Experts of a small language model.
Size: 17 layers, width 256, vocabulary 8192, 27.2M parameters.
Experts: 160 SiLU neurons an expert, 4 picks a token.
Training: a variant of SOAP for the experts, 237M tokens.
Below are experts of layer 14 (counted from 0) of a mixture-of-experts language model. Rows are named up (a neuron's input weights, with its number), down (a neuron's output weights, with its number) and show model dimensions 128-255. Each number is 128 + 32 x the weight over its row's rms, rounded and kept within 0 to 255.
Before each expert's rows: "gets" lists some tokens that make up at least twice as much of what it gets as of all text; "raises" lists some tokens whose logits its average output raises strongly, later layers aside. This comes from a sample of Wikipedia text that the model never trained on. Tokens count by the router's weight.

# expert 6
gets: " |", ")", ":", "|", ".", ";"
raises: " ", "\n", " |"
up0 [ 93  91 174 117 141  98 113 101 115 133 104 101 127 115 129 124  87 205 102 144 111 160 127 126  86 131 105 131 125 128  88 101 118 141  99 115 149 139 118 104 186 156  62 116  99 165  96 146 115 126 107  72 180 153  73 191 111 135  71 163  95 183  62 169 145 114 118 119 128 145 115 156  90 123  97 146 119 141 168 130 113 166 132  78 141 117 118 142  94 184  75 116  83 198 141 178  90  88  78 179  89 176 159 135 139 161 120 143 119 154 126  86 133 143 114 124  95 157 130 121 135 118 126 174 107 147 146 160]
down0 [149 147 170 119 106 114 129 115 162 137  88 110  46 156 160  81 124 128 150 155 123 108 132 114 110 102 146 127 152 159 134  62  98 133 105 147 153 164 106 136 161 117  99 146 193 148 159 156 142 144  51 141 150  94 101 150 155 152 141 133 151  95 145 128 225 176 134 137 139 169 130 136  99 127 132 118 148 241 183 180 129 153 148 124 121 101 110 149 147 150 180 140 134 139  77 129 147 116 122 169 125 154 127 164 170 113  96 143 121 136 162 158  93 152 101 130 175 146 147 153 112 115  78 148 161  97  78 130]
up1 [191  77 199 130 139 123 138 156 162 131 174 146 137 143 109 160 153 111 120 107 127 116 129 123 129  98  92 173 100 173 174  40  85 110 102 126 107 125 100 166 137 111 170 119 148 182 153  59 111 114 190  98 134 126 181 127 109  56 153 180 121 139 100 144 114  78 107 186 167 109 148  52 103 180  87 110 129 175 102  99 132 152 188 173 112  92 136 176 134 177 124 156 129 112 105 156 152 110  74 121 152 114  73 125 134 139  75 161 178 112  87 117 119 189 159 124 146  82  92 143  54 142 116 113 138 106 104 130]
down1 [ 84 131 120  53 154  83 128 155 145 122 126 117 121 144 139  83  96 171 125 114 122 179 148 150 124 124 120 123 108 105 142 159 159 123  91 144 107 130 109 137 233 181 130 109 124  97 142 136 131 144  89 108 178 133 109  89 123 147 111  96 123 134 128   0 139 151 168 162  53 129 177 170 170 189 138 162 107 113 155 107  78 109 127 109 102 148 223  65 111 110 123 121 144 134 104 141  85  89 143 151 113 153 154  79 120 189 172 128  67 106 138  92 131 178 155 119 119  86 156 125 162 151  68 130  85 132 167 120]
up2 [126 113 101  94 139 171 153 132  93 154 193 109 187  78 112 162 165 152 151  67 169 114 156 141  87 153 161 141 103 241 109 154 145 170 128 142 134 133 124 143 112  90 160  68 193 160 126 101 119 136 149 125 104  90 171 104 116 121  93 181 142 172 145 105  69 179 124 212 138 150 113 130 104  70 125 144 168 128 118 134 154 125 143 106  86 138  97 113 124 124 158 132  80 143 121 136  88  74 124 140 128  98 150 106 151 101  95 132 122  90 143 143 102 146 172  34 105 137 105 144 121 141 113 147  38 136 124  96]
down2 [143 161 133 159 126 150 138 140 138  97 109 136  77 110 118 120  40 138  71 106  82 122 141 146 114 132  86 120 104 121 127 106 175 123 155 110 125  81 168  85 177 146  77 146 123  80 168 128 156 148 125 120 175 145 120  31 138  88 113  83 128 162 169  65 195  70 133 137 161  94 176  60 172  94  90 131 135 127 128 152  99 134 128 158 126  85 141  89 147 139 103  35 155  63 188 208 105 183 104 157  81  96 108  31 134 163 178  95 105 109 106 144 158 156 136 144 168  86 110 111 154 126 129 134 145  52  44 148]
up3 [115 119 108 183 137 125 128 119  96 138  89 128 107 135 116 154 112 135 150 120 117 237 156 122 135 188 138  99 168  90 159 142  68 174 157 164 118 131 166 136  83 150  59 144  91 182 167 100 110 164 201 125 101  75 147 142  80 132 144 175 131 149  98  97 105 135 147 177  98 108 147 113 102 110  97 160 192 113 123 102 105  95 169  91 140 148 109 102  82 110  96 131 119 131 167 133  96  85 100 162 161 189 167  91 143  69 115 105 151 154 132 118  66 163  95 116 138 107 144 115 131  45 149  56 162 134  72 148]
down3 [125  32 151 161 121 155 116 126 149  87 117 119 198 115 138 106 104 122 123 181 131 124 115  99 173 153 164 114 110 182  92 116 152 132 133 118 100 174 129 136 122 121 163 132 121 159 141 144 122 122 132 162 132  81 170 113 249  73 152 121 123  94 158 102 117  64 140 187 113 161 156 166 151 149  77 127 106 179 134 170 116 130 114 128 104  90 119 183 153 168 170 125  67 198 117 144 188 112  89 121  98 129 167  92  84 129 119 100 110 123 139 114 173  94 118 143 155 128 132 119  71 147 115 144 119 162 101  58]
up4 [165 137 122 158 120 127  94 101 123 130 144  96 115 168 123  90 103 122 145 140 182 126 150 148 100 116 144 119 159 133 166  80 176  97 120 158 163 112  69  94  98 145 155 136 155 139  95 159  72 108 102 101 148  87 149 156 108  83  54 177  76 107 168 142  77 147  91 199 107  91 167 124 115 196 115 122 158 215  97 122 140 140 153  95 161 148 102 106  87 106 170 113 145 144 131 129 105 173 135  89 102 145 101 160 125  81 146 150 159 126 154  91 122 109 162 150 144 151 176  86 122 128 132 174 128 173 172 113]
down4 [125 128 101 168 159  99 154 167 167 152 118 183 114 142 177 144 153 114 151 151 127 118 163  66 117 154 123 181  99  78 113 190 129 107 138 114  68 160  93 141 186 142 193  99 106 148 136 146 106 146 206 100 136 130  74 111 141 164 166 151  82 149 142   0 147 190  64 133 104 103 111 205 116 146 143  85 138  62  98 115 146 137 121  96 118 134 139 107 165 119 147 166 102 142 152 152 213  94 157 124 103 118 100 133  66 138 148 190 184 139  99 155 133  73 129 156 128 107 152 128 127  91  87 113  74  89 126 150]
up5 [109  95 184 109 139 162  89 102 165  37  76 167 130  99  89 143 113 160  78  83 183  82 143 124 120 176 117 168  91  63 105 136 145 111 138  54 131 153 104 118 152  97 124 125 102 120 144 113 137  86 115 148 119 172 148 210 145  92 139 191 178 207 158 115  99 159 108  81 124  94 116 122 174 153 165 136 113  95 135 145 117 145 186 124 158 113 178  90 101 124 164 156 146 212  97 148 109 128 150 128 138 141 112 118 148 173 174  75 130 118 124 112  90 147 135 111 147 140 119 141 170 144 120 144 178 127 113 158]
down5 [113 118 174 148 129 130 142 164 121 101 170 114 107 136 132 118 143 120  98 150  75  89  50 142 103 127 163 104  89  81 155 122 159 149 145 174 132 106 102 106 141 108  99 130 147  95 151 118 131 126 106  76 123  67  56 109 117 125 125  81 104  85 120 168 112 134 144 103  77 157 107 135 140  96 153 154 128  88 124 109 111 132  84 135 135 117  96 130 115 151  85 134 146  74  70  74 150 105 122  75 178 154 114 209 132  72 154  85  80 128 137 140 123 155 115 155 108 125  80 132 110 154 126 124 149 121 103  92]

# expert 10
gets: "-", "\n", "–", "/", " \"", " ("
raises: "Mar", "S", "tra"
up0 [113 142  99 212 154 118 131  97 137  94 131  85 126 127  98  89 103 120 126 139 110 123 133 108 141 142 106  72  96  69 150 151 124 181  95  40 130 175 113 108  97 109  89 150  87 144  58 102  90 140 120 132 170 149 140 169 145  98 153 160 166 143 115 144 191 105 132 145 102 107 179 113  72 150 197 140 168 127 111 122  92 138 147  86 121 119  62 100 117 106 143 167 135 108 137 122  98 115  80 130 123 177 125 103  84 136 147 175 103 120  91 142 219  91 129 136 159 193 124 106 145 149 127 107 128 159  96 123]
down0 [162  61  70 166 114 119 153 121 176 137  65  92 146 134 119 133 144 141 108 136  79  59 122 120 160 164 132 149  90 116 118  40 117 138 129 179 157 164 136 120 112 191  66 119 119 163 168  93 149 147  75 100 180 104 167 124 128 115 127 155 140 163 101 148 127 137 151 104 162 215 125  94 191 120 138 126 117 100  77 147  43  83 161 167 142 157 142 179 136 116 152 107  87 127  98 137 142 150 124  91 159  90 166 134 141 172 158 149 187 104 120 112 123 140 135  83 129 122 123  85  95 142 144 154  88 115 163  98]
up1 [ 88 153 187 159 119 114 173 114 139 107 162 146  80 114 139 115 170 107 159 122 154  94 161 110  81 133 150 120  86 144  93 156 129 149 130 110  78 159 123 138  98 157 142 162 145  85 112  86 130 138 111 176 111 149 161  76  89 109 123 107 144  66 100 128 122  45 105 180 108 128 111 121 107  97 128 124 170 158 142  89 150 132 188 150 125 141 188  84 106 118 101 137 160  79 172  78  68  99 203  99 178 108 210 134 144 160 187 177  72 150 135 128 139 164 129 141 214 123 115 145 203  95 164 176 105 106  87 185]
down1 [122 163 134 118 167 117 143  78 106 142 104 108  86  86 140 115 173 134 122 220  95 103 117 115 115 102 146 108 181 148 135 156 161 189 132 127 129 160  80  93 186 167  92 130  90 142 145  57  78 116 133 205 134 103 111 131 154 103 123 111 183  83 140  99 155 139 174 152 116 165 118 113 130 170  99 174 119 152 120 139 110 136 131 183  75 168 137 106 141 124 122 136 182  90 192 152 124 167 116  82 180 199  84  84 167 178 175 139  77 125 116 109 177 142 139  64 123 121  86 163 125  94 153 139 137 203 103 150]
up2 [162 158 131 110  96 144 156 133 116 109 119  98  64 138  68 126  99  76 100 104 208  67  76 169 158 100 147 113 157 113  81 133 102 154 113 149  88 127 169 135 116 126 112 178 109 177  77 120 166 141 139 152 167 123 121 182  38  87 170 158 142 149 164  95 118 118 118 124  89  89  82 128 166 107  81 120 116 150  86  95  89 125 163 127 107 135 129 153 143 126 101 160 157 133 130  90 152 118  92 135 185  92 161 133 131 119 160 159 164 128 142 174 146  66 139 177 142  55 120 146 190 167 145 100 130  93 187 102]
down2 [137  52 102  80 123  82 151 120 181 146 165 123  92  67 126 146 132 168 101 114 141 149  83 160  97 105 171 139 144 109  98 124 184 141 165  91 125 175 171  92 139 134 141  85 143 159 138 156  98 176 143 169 171 123 115 181  96  92  55 131 155 157 109  37  98 112 109 120  65 203 102 157 134 147 173 124 129 132 160 128  86 135 133 122 125  31 116 123 164 134 110  97  88  92  95 142 137 100 118  86 105 170 125 144  94 133  44  89 108 107 141  91 141 122 122 128  56 133 165 165  88 165 110 185 119 128  82 171]
up3 [105 117 110 144 109 168 137  86 104 185  97 111 137 129 132 109 121 144 140 128 129 133 141 209  81 189 166 144 100 105 125  78  74 133  74  81 153 135 130 133 118  83 122 191 180 138 118 116 123  79 131 115 167 157 110 169 185 145 164 150  92 157 145 134 121  65 119 150  92 124 147 100 128 149 131 177 120 106  99 129 117 120 132  82  94 156 108 139 185 142 152 163 156  92 135  99  88  44 174  82 103 104 181 121 125 101 134  94 173 118 101 103 100 150  96 154 111  74 169  61 177 208 136 104 159 123  88 132]
down3 [122  80 159 175 129 116 124 144 151  75  91 170  97 119  97 111 156 148 140 122 151  90 125  61 196 131  86 160  90 135 109 179 142 152 162 103 104 115 137 159 124  76 105 169 124 108 106 189 155 112 127  41  99 161  90  97  86  99 143 154 154 133 176 152 126 122 136 113 109 125 146 125 121 162  76 171 182 107 136 119 121 179 105 132 146 205  74  98 114 108 130 117  63 161  73 115 140 108 142 110 104 147 103 150 131 106 131 141 113 103 167 120  70  95  43 125 124  93 157 105  92 136 157 102 145 150 124 123]
up4 [103 141 172 101 201  61 115 153 158 135 139 127 124 114  98 117  92 158 136 177 113 109 129 153  94 168 188 140 146 115 203  88 108 128 211 157 100 108 155 150 136 140 124 141 109 135  69 141 137 168 108 140 103 138 157  78  81  78 120 138 102 107 160  10 148 101  89 158 119 199 137 162 106  86 140  73 143 140 139 137 151 123 103 100 107 142 141  87 123 115 102 171 154 103  94 137 136 159 149 149 162  86 125 107 138  46 190 177 203 161 108 172 138 124  97 139 133 152 128  98 140 161 104 143 152 135 159 138]
down4 [118 104 186 119 177 160  95 171 104 150  96 106 103 116  89 143 171 106 118 103  97 148 151 139 101 124 157  95 158 193 115  91 123 103 121 197 136 132 197  98 120  95 121 117  97  87 153  92  91 126 158 104 151 156 139 125 202 140 181  83 169 155  55  31 188 142 152 149  90 133 151 132  90 145 129  96 154  96 126 140  71 182 179 152 117 177  74 126 112 159 116 160 104 140 132 159 138 183 103 159 128 164 107 146 127 145 110 149 136 107 185 130 165 133 153 173 154 172 138 152 205  90 103  96 150 107 118 110]
up5 [106 177 159 121 133 100 105 148 157 117 167 131 112 159  73 104 139 119 177 134 112 132 112 108  76 151 109 151  80 133 123 107 136  88 101 106 120 147 105  72 174 136  81 148 105 124 123 132 102 161 153 153 206 133 137 173 168  61 122 159  93 206 130  66 166 122  92 122 122  95 135 134 207  86 137 126 133 154 160 155 124  61 111 137 133 139  96 161 155 116  83 118 100  44 135 150 182 135  98  72 118 106 110  84  99 116 104 144 158  77 154 112 110 116 142 130  91 125  83 140 104 144 110  78 136 116 128  47]
down5 [165  91 169 173  81 119 102  85  83  96 130  84 131 185 168  81  94 141 133 140 124 110 109 105 151 121 172 125 176 139 105 128 201 138 143 135 221 129 157 151 130  98 142  94 147 160 130  88 150 133  46 177 221 172 146 107 105 152 108 116 121  88 108  82 152 113  73  72 150 147 136 182 121 123 109  82 118 111 105 119 107 144  79 110 111 146 122 196 143 115 113 137 104 109 140 117 157 116 152 106 165  78 117  89 130 140 104 151 125 137 117  94  81 145 137 106 142 111 142 141 142 144 130 194 108 105 139 144]

# expert 3
gets: " ", "s", "ed", "ing", "ation", " film"
raises: ";", " in", ",", ".", " and", " with"
up0 [104 139 169  77  88  88 131 113 140 125 130 166 101 141 142 131 100 126  94 147 144 138  49 124 135 125 119  79 125 121  74 141 106 119 186  81 157 129 134 138 107  95 111 183 166  86 114  88 165 109 255 102 155 119 184 118  96 144 179 107  97 163 209 157 145 113 170 137 132 158  71 154 188 133  95 126 138 114 120 138 126 108  95 154 131 151  94 169 147 160 167 163 118 104 102 135 158 102 111 125  98 171 146  98 130 103 113  90  96 142 144 100 126 140 147 151 158 108 140 180 132 154  96  93 135 108  78  92]
down0 [ 87  64  82 122  60 148 173 114 229 144  88 101  85 112 125 105 147 117 128  27 111 126 156 133 140 124 111  88 129 122 168 113  99 152 119 119 159  80 133 142 116  96 142 123 131 119 169 141 188 127 148 147 161 161 165 113  90 104 171 225 106 188 124 138 124  88 120 123  93 122 157 164 147 137 101 141  99 139 123  74  50 112 175  95  91 147 129 189  95 155 123 121  94 113  73 169 114  67 167  64 136 147  70 155 115 149 144 158 112 123  81 126 104  65 195 123 151 107 101 143 157 162 136 118 126  92 191  99]
up1 [119 102 169 116 144  78 134 138 126 120 116 193 120 167 192 143 129 108 139  90 148 150  99  85 155 113 188 161 176 127 101 120  84 108 117 125  43 108 134 106 133 100 127 140 110 100 114 184 111 140 135 123  91 109 100 231 166 142 120  76 154 156 153 167  85 150 131 178  92 135 140 105  93 139 171 203 160 119 113 122 183 174  97 116  69 187 116 104 131 122 147  73  62  91  82 146 166 175 137  72 132 124 177 126 173 116 141 122 124 119 162 149 133 128 121 144  84 153  94 120 113 145 109 115 111 157 118 105]
down1 [116 187 194 116  85 139 159 151 109  58 156 172  99  71 150 131 160 150  84 155 114 139 167 161 154 121 110  97 154 158  77 120 181 118 138 141  61 125 145 141 137 179 122 126 160 162 136 124 160  19 103 124  90 106  95  99 117 150 160  88 142 112  94 183  97  66 133 167 119  67 131 113  24 146 178  92 115 131  83 103 133 155 109 108 135 137 121 128 158 128 110 129 145 136 117 142 127 150  73  54 165 128 135 131  71 123 169 113 134  86 111 131 106 200 137  58 205 135  91 109 104 122  97 159 124 166 142  79]
up2 [154 104 111 194  88 130 156 161 150  79 128 104 158 103 133  65 103  74 141 161 147 148 156 112 138 142 125 102 145 139 123 116 176 191 129 119 242 119 135  66 138 122 113 117  93 130 118  87  84 145 110 143 137 192 100  80 113  93 183 122 125 124 138 148 122 138 158 121 131 143 173 124 136 123 190  87 156  76 109 139 190 150 139 128 155 146 130 103 127 130 117 157 161 121 131 125 118 161 171 185 154  63 108 167 177 146 107 148 171 124 106 152 164 153  89 134 150 175  51 156 126 150 160  91 138 128 109 141]
down2 [137 127 133 134 138 114 107 100 107  85 125 126 101 127 100 153 110 124 161 125 172 111 135 160 134 114  76 133 142  64 157 129 127 164  97 110 130 165 188  92 150 105 126 123 107 163 207  63 107  82 123 145 116 115 143  78  97 153 168 148 148 134 131 158 102 140 189 184 107 141 130 117 141 124 125 152 134 110 107 152  84 150  61 126 119 141 127 164  88 155 100 180 128 112 111 130 109 150 138 182 123 132 178 185 111  99 198 161 132 130 117  99 114 157 175 159 144  70 135 145 130 108 118  38 149 186 145 155]
up3 [146 176 128 125 103 132 107 151 106 120 164 138  95  76 108 121 127 164  80 161 115 166 123 157 124 163 109 141  83  97 129 133 143  91 111 130 158 130 181 145 112 101 104  64 148 190 119  57 123 131  74 173 196 165 168 122 129 104 102 132 153  53 169 105 212 142 133 142  58 125  76 111 104 183 109 161 104 155 145 121 164 110 152  93 115  57 141 159 126  84 121 164  70 121  49 100 134  83  77 149  91 135  97 173  96 151 113 148 147 140 109 134 146 130 121 124 155  77 100 111 161 146  93 110 136 107 191 192]
down3 [118 166 150 135 172  64 104  78 196 111 180 124 171 174 142 123 123 181  63 178 115 130 124  90 115 136 136 149 181 167 100 125 139 123 184 141 168  99  85 134 182 127  94 128 163 112 158 120 116  55  96 108 110 124 145 166 107 167 138 172 128 121 187  99 110 143 108 128 173  99 143 121 131 143 139 119 139 129 148 149  89 179  95 107 103 113  53 108 117 118 102 105 157 124 159  81  66 149 114 145  80  90 106 138  60  97 133  83  94  97 170 126 146 185  67 150 100 120  97 110 181 140 122 134 117  96 100 124]
up4 [145 113  80 115 189 136  64 124 139 157 151 108  99 127 121  90  74 184 104 147 107 103 144 149 102 148 150 102 144 128 141 162 121 198 119 120 142 128 103 127 125  84 124 104  90 155 125 167 127 136 114 110 155 111 171 124 109 119 172 124 109 101  97 154  94  64 195 138 138 186 174 119 127 138 162 128 131 172 141 161 178 110 134  59 106  86 126  84 103 190 216 131 111  95  54 132  67 129 111  90  97 163 113 185 169 157 131 134 125 123 189 142 131 145 118 149 141  57 107 147 125 176  99 167 157 105 104 103]
down4 [172 171  77 113 137 145 211  66 102 160 177 133 182 129 126 129 104 154 194 186 175 176 101 154 119 122 197 136 175  77 143 140 112 141 143 136 198 134 190 103 161 149 216 156 149 145 133 107 137 157  73 156  89  82 133  98  96 130 111 116 166 118  73 199 108 130  90 109 140 117 115 138  98 150 152  62 133  89 107 134 102  92 146 126 142 143  87 123  56 148 150 149  91 134  97 168 172 170 171 174  99  75 114 104  86 121 140 145 146 142 157 157 148 176  81 107 133 119 123  75  86 107  83 190 134 140 137 151]
up5 [120 141 116 110 115 119 144 115 179 143  83 136 150  82 152 155 103 161 196  91 133  84 117 163 118 138 141 115 196 106 168  88 132  97 161  82  93  90 132 132  86 106 124 149 139  58 167 124 112 115 131  94 139  90 179 108 127 111  77 119 112 128 165 142 158 120 109 181 114 119 104 122 157  95 152 131  42 176 179 125 155 146 160 167 112 184 106 129 131 203 170 101 132 121 118 147 178 134 109 131  83 161 115 126 190 122 101  58 132  79 103 135 166 132 157 105 153 165 143 115 141 142 154 107 145 114 102 149]
down5 [ 95 121  61 156 121  78 144  91 169 176 107 157 110 118 140 119 110 111 123 105 105 123 182 134  69 165 110 142 178  62 106 137 149  92 112 152 150 118 104 138 151 134 183 150  88 120 190 126 118 179  62 139 132  96 211 135  96 150 172 163  82 142 174  69 123 114 114 126 151 103 191 112 186 176 117 137 149 114 150 118  73 138  62 203 177 124 120 159 152 177  98 123  79 133 113  63 133 126 173 124 124 102 145  81 126 166 120 129 112 128 124  82 129 124 134 114 133 157 138 132  98  68 155 183  83 118 150  80]

# expert 7
gets: "9", " ", "1", "8", "7", "6"
raises: "2", "1", "3", "4", "6", "8"
up0 [107 140 160 136  96  79 156 136  94 121 113 220 132  73 169 120 124 138 146 133 122 144 161 122 133 133 104  91  98 130  90 149 165 134 152 166 102  95  89 133 147  63  98 153 120 101 143 173 136 115 171 122 127 102  86 139 170 155 144 167 119 143 141 223  67 115 131  77 145  95 145 135 180  97 133  81 166  58 177 151 175 162 115 101 107 136  71 162 235  99 179 185 159 136 141 164 123 135 174 164  88 158 144  77 163 178 141 108 168 120  65 125 128 120  90 109 129 118 180 147 144 123 127 120 133 152 134  82]
down0 [116 158  58 133 125 123 132 155  91  35 142 119 156 162 133 102 129 135 116 160 163 122 104 189  78 128 133 133 136 112  92 188  98 170 129 108 201 126 125 219 158 145 141 106  96  80 133 117  81 148  97 136 142 125 117 130 165 124 153 104 173 115 136 129  98 134 112  98 143 149 114  84 201 116 177 117  92 144 202  80 153  90  80 187 130 137 162 172 122 117 207 116 137 103 119 179  87 129 117 147  98  82 136 141  86 113 104 119 194  72 120 109 160 151 144 132 128  61 154 122  94 142 114 143 143 135 141  68]
up1 [158 166 103 132 132  95 100  80  64 107 158 183 145 164 131 163 140 163  86 141 161 126 170 111 131 196 161 144 142  99 119 181  62 134 150  83 107 134 198 138  70  98  99 108 103 137  89 102 154 149 116 139  83 137 150 147 140 141 111 126 142 136 129 112 153 140 126  99 102 147 125 120 139 174  99  96 154 157 153  71 137 139 159 125 108 104 156  79 128 167 102 159 110 126 126 111 169 143 115 124  91 152 159 129  87 165 110 120 145 164 136  86 142 128 142 126 140 117  77 165  76 140  94  97 153 190  91 135]
down1 [114 123 121 137 129  96 136 126  72 118 127 195 141  98  76  92 126 106 184 137 109 176 164  91 124 103 135 158 175 123 121 136 130 167 174 125 134 156 177 104 129 150 118 154 169 140 138 102 129 117 140 106 153 123  95 113 138 122 150 128 181  92 156  93  47  46 156 148 123  78 135 157 160 130 141 106 114 122  99 135 128 124 144 100 136 153 101  97 100 148 113 130 145 151  96 252  71  90 140 156 190 162 149 118 174 122 139  71 162 211 173  86 146 155 155 126 137  74 129 174 169 170 107 100 114 140 175 104]
up2 [111 137 118 116 133 145 139 139  77 148  89 127 137 120 116 129 149 110  97 203 150 123  81 116  85 125 156 130 141  92 116  88 151 121 124 140 123 116 167 122 125 141 110 101 139  97  97 108  99 118 142  87 123 114  73 165 159  73 132 105  93  93 116 130 122 110 117 138 153 153 113 115 134  87  73 119 110 195 112 119  83 148 149 121 126 123 173 113  97 104  68 113  78 143 113 128  77 180 170 111 123 165 139  91 130 145 100  97 110 148 135  92 105  55  72 153 102 159 108 105 109 131 100 152 120 160 166 126]
down2 [157 158 131 169 142 135 173  76 169 122 137 154 103 115 141 131 145 113 145 123 137 215 149 111 128 108  77 157 179  93 137 146 124 178 125 123 118 131 100 125  95 169  37 141 129 115  57 102 215  88 118 157 110 141 123  80 159 125  56 116 123 154 153 178  82 107  89 147 180 104 161 104 157 115 131 128 125 181  92 137 124 113 155 149 132 125 150  84 238 139 134 145 155 142 146  85 111  76 102 113 130 170 167 211 178 116  67 126 128 134  94 100 125 147 133  80 130 110  99 160 155 116 142 143 148 162 112  69]
up3 [104 103 161 195  95 153 155 158 147 151 135 139 145  78 153 141 182 117 153 110 112  39  93 126 167  71 160 111 143 150 140  77  96  48 111 113 115 142 113 136 162 223 156 122 143  29 148  93 147 125 102 116  87  91 143 108  82  99 121 117  97 133 128 136  78 124 149 181  74  92  95 157 156 111 177 148 106 180 109 109 176 149 114 104 134 124 146 127 153 163 165 131 126  96 114 108  87 169 139 143 123 114 154 135 139 173 115 149 100 128  98 121  68 124 106 101 140 116  95  95  55 146 144 147 135 112 165 172]
down3 [109 126 104 112 137 122  39 159  91 135 136 104 189  76 113 104 130 136 128 113 139 166  82 175 111 103 106 103 157 183 161 169 113 136  73  82 138 181 126  96 128 124  75  90 137 112 119 177  97 131  85 123 164 185 105 163 187 137 152  97 175 172 123 145 147 127 110 159 150 164 191  97 125 150  98 159 103 128 191 115  84 124  89 167 111 172 140  84 157 137 109  92 125 178 110  99 153 111  90 176 108 117 131 109 136 153 192 118 187 107 114 146 133  88 144 170 140  77 116  30 139 117 100  47 119 116 129 136]
up4 [ 97 146 126 160 128 105 191 161 223  89  73 114 151 120 139 105 105 135 139 130 171 165 117 138 122  80 122 140 146 106 107 147  95 128  36  98 169 197 149 182  92  70 131  81 124 116 129 133 132 142 146  88  78 155 148 164  96 130  56 142 150 135 127 179 131  85 121 114  82 129  77 143 112 105 133 104 113  92 116 113 152 133 171 103 159 155 139 129 135 128  96 165 139  71  80 156 121  69  90 112 138 108 107 138 125 111 110 110  79 157 183 132 124 166 129 160 163  99 169 162 106 130 124  97 193 134 167 154]
down4 [133 163 100 121 110 123 100 130 166 144  57 139  77 160 187 150 154 125 183 136  90  64 114  88 142 101 164 174 127 125  84 116  87 133 126 125 169  85  99 122  75  97 124 149  90 109 116 125 142 116  90 137 126 109 104 138 115 163 143 178 143 133 144 152 130  92 183 151 125  87 127 165 140 134 103  96 168  98 191 142 133 103 196 124 126  83 161 152 129  84  87 153 140 120 141 129 167  89 118 129 130 128 142 150 133  84 128  83 148 119 143 181 143 142  21 139 163 114  72 162  86 137 119 142 138 154 164 145]
up5 [137 143 133 107 138 158  86 112 130 121 166 212 155 146 134 190 180 178 201  90 156  70 185 127 163 112 133 124 149 119 176 129  98  81 116 112 141 151 154 168 142  79 122 150 124 148 150 118 108 100 127  97 116 125 146 146 209 125 134 123 129 169 108 182 136 101 105 182  93 175 106 107  69 138 165 178  88  77 161 105  84 133  77 141  97 186 118 119 115 152  75 137 125 101 124 131 117 145 131  97 123 144 150 156  97 128  85 153 102 122 185 115 104 110 139 150  71 128 130  85 146 134  83 118 154 178 131 113]
down5 [124 102 109  72 138 156 114 162 159 177 107  87 129 101 185 115 189 143 145 128 131 147  90 129 113  90 128 122 133 161  62  75 122  83 184 127 117 138 145  87  82 100 130 106 122 144 149 157  87 114 130 113 149 109 162 147 126 114 204 114 103 115 136 143 138 136 168 104  84 115  93 145 148 122 137 144  74 134 125 119 135 121 137 146 142 255 112 147 114 135 126  50 132 108 101  99 105 141 109 125 125 107 110 133 128  78 217 129 164 106  64 115 125 136 134 158 102  89 117 111  60 139  80 159  75 112 129 174]